python train.py --n_layer=13 --d_model=384 --n_experts=16 --experts_per_token=4 --d_expert=192 --d_shared_expert=0 --activation="tanh_gelu" --moe_layers=[2, 3, 4, 5, 6, 7, 8, 9, 10, 11, 12] --router_score="sigmoid" --normalize_top_k=true --routed_scale=1.0 --balance_loss=0.000415 --balance_bias=true --init_std_router=0.0199 --lr_router=0.000436 --vocab_size=16384 --norm="rmsnorm" --norm_eps=1e-05 --tie_embeddings=false --optimizer="muon_variant" --lr=0.0104 --beta1=0.95 --batch_tokens=[65536, 131072] --seq_len=1024 --train_tokens=351500000 --steps=4372 --dataset="wikipedia_en"
Below are experts of layer 6 (counted from 0) of a mixture-of-experts language model. Rows are named router (the router's row for the expert), down (a neuron's output weights, with its number) and show model dimensions 128-191. Each number is 128 + 24 x the weight over its row's rms, rounded and kept within 0 to 255.
Before each expert's rows: "raises" lists some tokens whose logits its average output raises strongly, later layers aside; "comes before" lists some tokens at least twice as common just after its tokens as in all text. This comes from a sample of Wikipedia text that the model never trained on. Tokens count by the router's weight.

# expert 7
raises: " the", " S", " T", " B", " a"
comes before: " the", " a", " to", " his", " an", " be"
router [146 159 125 108  96 100 114 156  99  75 155 120 128 105 148 196 143 121 118 152 144 124 135  80 177 150 138 132 120 153 138 116 141 119 144 101 130 132  87 160  87 168 121 135 139 125 139  97 149 170 139 159 142 126 168 101 152 145  95 108 129 153 124 143]
down0 [138 135 121 111 106 136 131 132 138 153  81 137 129 166 166 153 140  74 152 143  97 108 113 106 108 144  88  70  93 117 114 153 189 129 132 104 135  93 169 152  92 124 157 137 150 143 118 167 118 119 144 148 130 122 145 163 125 104 139 146  97  93 142 151]
down1 [119 148 147 106  87 103 143 153 175 124 124  77 119 157 135  99 126 102 108 127 111 109 110 162  86 105 128 129  47 132 168 128 155 103 141  92 116 123 160 128 107 116 125 125 140 141 113 128 111 160 126 148 157 169 130 125 130 116 134  90 121 132 131 144]
down2 [133 167 156 140 125 156 125 120 118 111 134 103 142 127 132 129  94 167 190 110 119 128 143 143 147  96 110 141 113 132 137  82 161 104 126  98  98  87 118  96 171 138 125 165 161 118 113 128 102 112 142 119 164 104 128 136 123 133  81 148 131 134 141 146]
down3 [164 159 125  78 107 124 110 167  69 111 119 140 106 173 100 114 143 133 126 108 143 133 113 138 134 165 114 129 156  94 153  97 145 114  84 173 127  92  94 132 156 163 122 131 128 149 148 121  93  98 149 110 141 127 119 113 127 112  90 131 127 181 168 120]
down4 [149 141  80 121 142 130 167 190 105 101 166 122  67 118 132 126 167  94 144 113 143 135 110 148  84 108 162 126 145 159 128 116 126 142 157 147 150 120 115 120 135 128 136 178 150 103 105 159 151 103 148 122 129 111 140 132 138 133 154 108 106 148 119 126]
down5 [146 117  97 117 127 105 152 111 104 146 107 127 149 194 157 125  87 136 110 127 108 113 139 121 129  84 135 108 160 125 135 102 120 128  96 146 130 100 131  92 128 129 154 134 129 142 154 148 123 163 157 175 126 105 138 144  65 103  92 157 118  54 139 129]
down6 [147 114  99 135 108 147 118 152 117 126 131 153 120 142 105 142 145  93 106 123 115  94 140 134 156 115  83 129 127 137 113 149 105 130  89 179 104  93 203 113 159 109 114 120 126 137 146 123 133  89 137 174 138 172 158 164 150 146  72  71 139 129 118 139]
down7 [ 95 157 123 134 141 137 118 133 144 159  86 143  99 137 177 159 137 124 134 119 119 140 171 149 125 143 122  96 114 125 161 118 146 127 158 149 162 187 132 122 116 123 123 153 105 144  74 115  87 165  89 141 139  87 107 107 111 128 149 137 123 130 109 152]
down8 [ 88 148 105 143 128 127 124 136 112 141 105 118 112 115 133 124 165 132  79 146  88 103 105 111 144 104 133 145 159 113 124 123 106 153  88  93 121 152 155  94 118 132 198 128 121 159 143 162  99 176  96 160 150 127 143  95 151 120 131 179 123 117 140 123]
down9 [109 161 168 103 121 120 161 120  72 136  88 139 121 104 113 163  92 112 127 144 112 127 135 139 113 146 108 105 153 115 127  96  98 163 175 108  97 131 114 113 110 128 106 116 142 149 126 108 104 156 110 165 100  77 128 133 140 134  92 144 113 154 129 127]
down10 [103 145 161 135 159 131  78 162  73 117  93 145 134 116 110  95 108 125 133 144 141 158 112 168 137 157  73 145 194  98 101 127 104 113 127 122 155 146 141 133 137 142 134 119 137 130  88 173  88 121 126 149 146 144 106  85 186 139 105 148 143  92 124 127]
down11 [148  94 105 148 160 104  98 102 117 127 137 124  87 135 151 112 129 133 114 111 127 141 104 105  89  94 113 128 142 111 104 152  87 153 116 132 147 160 124 143 160 166 123 168 107  70 128 144 177 124 131 128 108 101 140 121 138 156  94 115 125 147 112 122]
down12 [169 160 142 130 123  85  94 107 126 157  83  93 135 147 183 117 150 128 118 127 134 163 132 123 140 149 153  74  92 142 117 118 141 192 143 102 163 101 125  96 160 156 108 144 120 138 180 167  92 187 134 146 142 115 126 154 130 153 115 158 112 134 141 140]
down13 [ 94 135 124 142 149  92 102 136 138 183 156 113 106 126 119 151 156 128 100 175 180 134 168 107 102 167 103 142 124 146 128 146 120 128 119  88 128 186 114 102 144 147  88 168  98 110 107 123 122  84 132 141 120 150 132  93 155  74 109 101 153 139  93 157]
down14 [168 106 102 123 133 159 142 132 164 130 134  80 127 174  96 138 122 109 128 101  80 121 126 111 141 138 136 129 116 130 158  61 137  87 167  95 172 137 143 127 135  99 110 128 115 150 142 104 111 160  75 107 100  86 140 146  95 106 122 127  97  99 160 125]

# expert 10
raises: " to", " in", " S", " and"
comes before: " |", "|", ";", "}", ".5", ".2"
router [129 150 120 141  92 119 110  87  89 130 153 150 150 121 157 147 151 102 112  88 138 165 137 146 144 118 148 140 123 110 117 131 131 155 159 123  98 173 168 103 102 127 129 133 131 109 104  78  87 106 181 114 124 121 155 173 108 104 113 162 150 119 131 113]
down0 [ 93 119 155 102 121 130 165 160 100 146  94 144 171 169 165 131 144 168 118 122 141 128 147  99 111 131 131 128 129 101 152 125 151 116 131 135 150 106 145  90 154 122 166  91 125 136 176 132 158 111 153 168 124 115 134 102 145 171 137  87 151 118 174  98]
down1 [114  76 134 124 123 156 133 142  83  74 116 114 125 176 142 102 127  78 137 123 122 115 147 177 122 108 136  73  93 129  74 110 100 153 126 160 142  66 120  90 118 129 138 119  96  98 120 152 110 146 140 104 109 117 101 161 116 152 142  97 121  87 116 125]
down2 [107 104 137 109 119  99  98 143 139 134 129 136  99 102 122 142 129 107 123 122 158 171 121 100 142 157 104 110 172  26 135 142 132 121 150 128 139  59  94 161 123 113 131 149 164  95 162 148 153 169 159 108 122 114 148 119 115 125 127 172 112 142 113 111]
down3 [136 130 158 114 147 134 113 138  96 155 110 123 101 113 111 127 121 103 147  75 103 117 109 141 114 149  88 148  94 143 130 132 114  89  84 159 161  78 121 108 182 157 109 110 129 139 105 162  98 136 132 116 102 114 120  59  99 155 139 174 121 122 138 112]
down4 [120 124 130  94 140 160 122 123 134 115 111  99 100 124  93 116 120 135 135 126 111 139 141 120 172 151 138  76 119 115 111 118 147 108 153 121 112 175  65 150 122 144 102  76 110 147 139 102 126  75 126 142 154 151 155 150 112 121 168 173 129 170 121 125]
down5 [100 144 150 161 135 103 129 130 150 111 109 141 165 129 133  54 133 106 125 103 126  78 118 119  77 120 124 120 111  94 118 145 119 171 107 133 150 138 137 143 133 108 125 120 136 148 116 136 145  98 145 122 178 113 124 152 112 138 108 148 108 136 137 123]
down6 [109 124 122  96 162 106 138 149 150 105 112  95  99  82 137 128  93 104 144 120  90 125 143  83 114 134 142  84  92 165 169 123 147 139 115 127 154 125 123 133 138 152  71 113 117 113 105 106 112 122 110 150 135 135  82 132 103 122 183 104 103 127 126 125]
down7 [ 98 171 163 121 131  87 137 117 132 143  92 106  97 105 102 122 148 140 141 109 130 135 139 112 129 108 103 161 143 122 141 124 148 144 179 136 126 179  80 131  86 127 141 149 125 130 164 129 143 123  79 109 163  95  85 166 102 126 131 119 141 113 144  96]
down8 [162 116 148 135 134 126 146 141 124 111 143 191  79 175 166 109 175 144 110 124 139 148 166 132 131 154 139 118 109 111 129 120 142 114 158 146 113 129  92 122 125 129 127 100  98 167 106 134 125 119 115 144 116 126 164  88 106 124 142 130 144 148 119 109]
down9 [120 139 125 156 140 122 128 121 126 152  95 117 107 143 142 116 189 145 129 105 126 128 136  99 133 122 139  61 112 146 110 105  77 113 132 109 165  84 154  87 147 158 135 112 111 140 116 140 147  96 135 136 131 139 111 104  74 115 134  93 156 123 136 123]
down10 [127 115 147 157 145 104 139 119 127 131 144 123 120 149 108  94 143  69 150 114 117 128  75 125 130 128 127 171 154 101  98 163  82 118 116 114 123 122  83 154 133 124 102  95  75  95 129 148 112 137  99 162 148 112 134 141 133  85 119 146 135 101 121 117]
down11 [150 161 130 103 170 156 126 152 167 170 114 138 148 113 132 140  99  91  95 116 113 123 146 146 135 135 135 185  93 136  96 112 201 114 104 115 137 147 117 141 123 115 135 108 152 135 101 111 111 156 116 144 140 111 109 153 130 171 141 131 141 105  99  97]
down12 [115  88 139 125 113 119 130 144 126 129 111 142 116 113 146 167  82 123 135 126 115 169 167 146 149  77 164 138 152 125 144 106 135 125 109 143 157 142 145  88 140 164 130 104 112 141 140 142 122 146 145 107 133 123  69 124 146  80 121 127 201 163 103 137]
down13 [108 133  76 148 106 143  95 108 147 139  61 107 158 147 134 120 139 126 156 171 127 127 154  96 155 138  84 112 134 136 111 127 114 104 124 108 138 150 153 162 112 135 119 109 151 146  77 167  97 109 129 113 104 154 102 148 143  70 127 156  95 108  95 101]
down14 [144 159 139 140  96 158  98 129 160 130 181 136 144 117 104 125 138 142  85 117 134 164 122  91  97 169  91 149 142 187 126 134  73 143 130 149 149 117 134 110 127 145 162 117 115 140 133 138 103 141 117 114 109 134 132 143 123 174 124 180 124 130 140  91]

# expert 4
raises: " and", "-", " to", " in"
comes before: " ", "\n", " 0", " 1", " 2", " 3"
router [132 119 152 136  96 158 151 149  95 151 137 157 106 141 144 123 161 126 175 117 126 140  99 124 117 115 128 143 137 143 146 133  93 154 148 130 141 135 122  84 134  98 117 123 135  90 112 115  93 150  85 119 104 125 135 105 117 153 104 106 135 156 110 150]
down0 [142 134  76 102 141 118  99 132 108 123 135 101 168 118 115 160 126 118 120 137 116 118 136 126 136  97 145 134 132 134 124 148 142 111 162 151 130 114 128 139 153 123 108 127 135 131 147 117 121  92  83 112 162  93 108 144 142 119 113 126  62 129 132 112]
down1 [124 127  88 111 143  75 129 134 134  96  97 116 104 113 134 134 149 155 168 134 140 144 130 102 106 144 175 134  86 115 122 122 129 115 121 117 117 108 163 138 154  88 114 144 175 124  71  99 114 120 143 148 150 128 127  96 129 113 141  69 113 170 105 135]
down2 [130 170  95 116 169 131 155 120  87 146 140 124 139 179  88  89 121 103 142 147 101 156 149 106 152 129 174 164 113 123 106 135 153 158 122 123  97 162 136 110 144 147 114 177  93 121  93  82 159 105 151 145 108  79 161 125 108 150 171 130 159 113 132 113]
down3 [120 150 131 150 137 201 113 120 109 114 103 126 112 121 124  83  97 132 149 158 113 153 125 116 162  94 179 101 116 122 131 138 144 124 158 141 128 143 155  86 170 103 113  94 100 111 156 116 124 164 107 137 154 124 133  95 114 139  85 135 127  70 110 128]
down4 [137 155 117 158 127 122 133 128 133 170  78 138 122 136 150 121 128 127 136 136 112 160 130 131  69 111 137 134  96 154 116 123 108 117 135 120 117 170 154 136 114 129 149 155  89 125 124 152 125 127 157 125 129 132 115 131 122 106 100 147 110 105 114 126]
down5 [135 112 132 157 123 140 111  98 128 141  84 159 117 119 146 104 103  97  96 107 121  94 117 148 138 145 145 105 143 124 129 127  80 127 134 159 135 181 134 102 142  99 133 136 124 135 123  91 123 113 147  97 104 114 133 150 113 127 134 104 148 138 124 132]
down6 [111 117 178 136 191  94 134 118 159 139 121 123  77 117 151  91 142  77 113 126 100 119 146  98 136 150 150  92 131 174 142 105 111 126 139  70 141 118 155 143 122 100 138 107 100 145 102  95 104 107 128  75 115 165 142 174 101 126 114 123 109 116 144 103]
down7 [ 96  90  94 160 133  79 155 142 142 105  88 112 100 171 152 127 165 105 164 140  94  93 116  81  78 167 107 121 133 132 159  54 102 121 114 187 121 164 146 133 164 155 143 110 148 162 103 134 157 135 100 116 113 137 127 116 126 125  96 126 111 124 133 124]
down8 [121  94 139  92  96 112 152 143 127 141  98 127  98 142 114 101 150 126 164 115 122 104 122 121 126 107 149 111 124 113 137  93 129  87 125 137 123 102 124 128 153 104 146 138 137 154 111 114 138 139 161 133 143 142 137 132 118 139 128 132 139 165 116 122]
down9 [ 92 104 116 120  89  98 170 136  89 141 127 139  94 137 142 120 155 116  86 140  94 157 109  87 117 122 145 107 134 143 155 113 164 120  93  90 102 158 127 147 126 127 125 127 133 113 130 127 124 132 101  91 126 151 142  94 135 101 161 142 103 124 112 159]
down10 [121 175 141 138 152  94 138 113 111 131 143 133 104 142 164  77 156 107 151 111 119 113  74 118 119 139 123 108 158 157 176  79 142 155 139 134 127 118  67 134  86 163 178 117 124 103 148 142 104 125 107 178 152  98 121 105 139 103 105 166 165 200  82 120]
down11 [143  69 116  91 103 139 162 157 133 135 127 163 139 132 131 126 175 127 113  94 105 124 142 134 126 152 105 116 171 181 143 120 191 134 102 158 128 110  73 140 107 124 137 116 114 143 109 114 185 129 123 153 117 102 117 130  95 146 120 156 163  55 156 165]
down12 [157 133 154 154 147 139 112 100 102 130 120  98 114 180 137 142 129 133 157 148 119 128 144 107  85 124 139 140 126 126 148 111 104 118 135 124 152 122 188 159 144 161 137 122 104 100 118 144  94 122 117 136 109 168 129 160 100 130 124 141 123 147 148 168]
down13 [163 127  95 140 117 131 103 160 108 107 129 119 117  97  94 134 114 150 132 148 128 127 120 134 114 123 102 157 133 158  88 140 132 131 125 176 170 109 149 144 100 142  77 196 143  82 132 119 138  89 127 133 150 132 118 143 112 141 112 128  80 137  84 140]
down14 [149 131  98 118 108  97 119 115 127 119 121 107  97 134 130  86 160  70  95 112 113 112 137 124 113 121 156  91 148 166 146 122 142 119  85  80 146  90 103 153 141 124 145 129 128 138 105 104 107 143 139 167 110 128  91 111 125 132 111 136 138 166 154 113]